config.yaml
d_model: 512
balance_loss: 0.018
lr_router: 0.000448
norm_eps: 1e-05
qk_norm: false
lr: 0.00306
beta2: 0.95
dataset: "wikipedia_en"
Below are experts of layer 4 (counted from 0) of a mixture-of-experts language model. Rows are named down (a neuron's output weights, with its number) and show model dimensions 64-127. Each number is 50 + 10 x the weight over its row's rms, rounded and kept within 0 to 99.
Before each expert's rows: "comes before" lists some tokens at least twice as common just after its tokens as in all text. This comes from a sample of Wikipedia text that the model never trained on. Tokens count by the router's weight.

# expert 6
comes before: ",", " |", " (", ")", "'", " was"
down0:46 52 71 43 69 55 59 56 56 49 56 49 48 53 44 56 41 53 53 52 63 40 52 53 66 54 39 51 58 62 34 46 49 59 46 77 45 48 45 52 41 53 46 37 53 49 59 44 35 56 54 50 71 48 59 54 48 53 60 56 49 55 61 36

# expert 18
comes before: " the", " a", " his", " to", " in", " an"
down0:57 49 41 53 58 52 46 44 41 34 63 56 63 57 47 44 56 42 49 26 44 44 55 49 47 54 54 52 54 42 55 42 33 64 63 45 39 52 45 50 39 46 52 60 38 64 70 24 34 42 67 62 44 53 48 41 62 55 44 50 49 63 67 45

# expert 11
comes before: " ", "\n", " W", " —", " List", " \""
down0:51 63 58 51 58 39 42 55 42 63 43 54 40 60 46 47 38 52 56 49 49 37 51 33 42 71 51 44 58 38 63 48 59 50 55 35 37 38 44 64 66 65 53 54 35 62 52 44 48 57 45 73 42 65 61 46 49 52 35 50 38 69 62 56

# expert 17
comes before: " ", "|", "9", "N", " ·", " /"
down0:41 63 51 38 49 43 43 51 45 36 49 54 39 34 30 58 44 53 48 30 51 55 58 36 45 55 60 49 57 68 54 49 45 74 50 60 63 60 45 51 51 56 39 52 60 46 59 43 59 43 63 37 55 46 36 59 61 45 41 55 51 43 52 41

# expert 7
comes before: "|", " |", "\n", ":", "W", " he"
down0:53 47 61 59 37 66 70 60 57 45 38 64 64 58 47 54 43 28 42 47 39 51 30 47 59 50 49 48 51 46 57 45 61 42 39 49 65 47 40 45 39 52 64 51 53 49 48 52 46 39 48 64 70 51 69 30 36 39 61 27 63 52 49 55

# expert 13
comes before: "\n", " The", " In", " He", "The", " It"
down0:34 47 52 54 48 68 59 71 52 69 49 51 62 54 45 59 62 48 50 53 63 43 52 44 57 59 62 68 71 63 42 38 60 68 46 39 43 42 40 46 59 52 52 46 44 54 44 50 48 41 32 49 66 45 39 60 48 49 57 48 38 47 40 43

# expert 4
comes before: " |", ".", "–", "0", ",", "%"
down0:51 60 51 59 36 66 51 48 55 42 37 57 43 44 42 57 63 61 55 56 48 61 49 56 59 39 35 42 71 51 40 46 41 27 44 67 60 74 37 48 42 59 38 55 46 66 58 48 52 55 61 51 41 32 63 41 56 59 54 52 55 48 38 38

# expert 3
comes before: ",", " and", " of", "ing", "ed", " in"
down0:49 48 35 42 55 70 37 79 60 48 53 47 59 66 54 43 48 51 40 57 52 55 42 47 44 60 46 64 45 52 56 65 48 49 73 45 56 67 37 39 60 56 48 50 48 51 60 46 57 31 36 67 57 53 41 37 39 55 46 36 50 58 57 44

# expert 8
comes before: "-", "\n", " ", "=", " also", " Binomial"
down0:44 37 65 38 40 43 55 50 53 47 50 38 68 41 54 48 51 58 58 56 78 51 41 69 49 35 49 54 68 43 54 32 49 45 31 48 41 57 53 57 48 46 46 49 28 68 44 75 35 44 68 40 56 35 53 65 42 45 71 50 28 48 65 37

# expert 19
comes before: "0", "9", "5", "8", "6", "4"
down0:38 44 45 48 55 46 66 31 40 27 38 58 61 42 62 51 53 47 48 57 58 67 55 50 54 68 58 60 57 49 55 53 49 38 59 43 53 56 56 66 19 54 48 70 65 49 44 41 31 45 46 57 49 53 75 55 63 44 51 56 77 54 59 62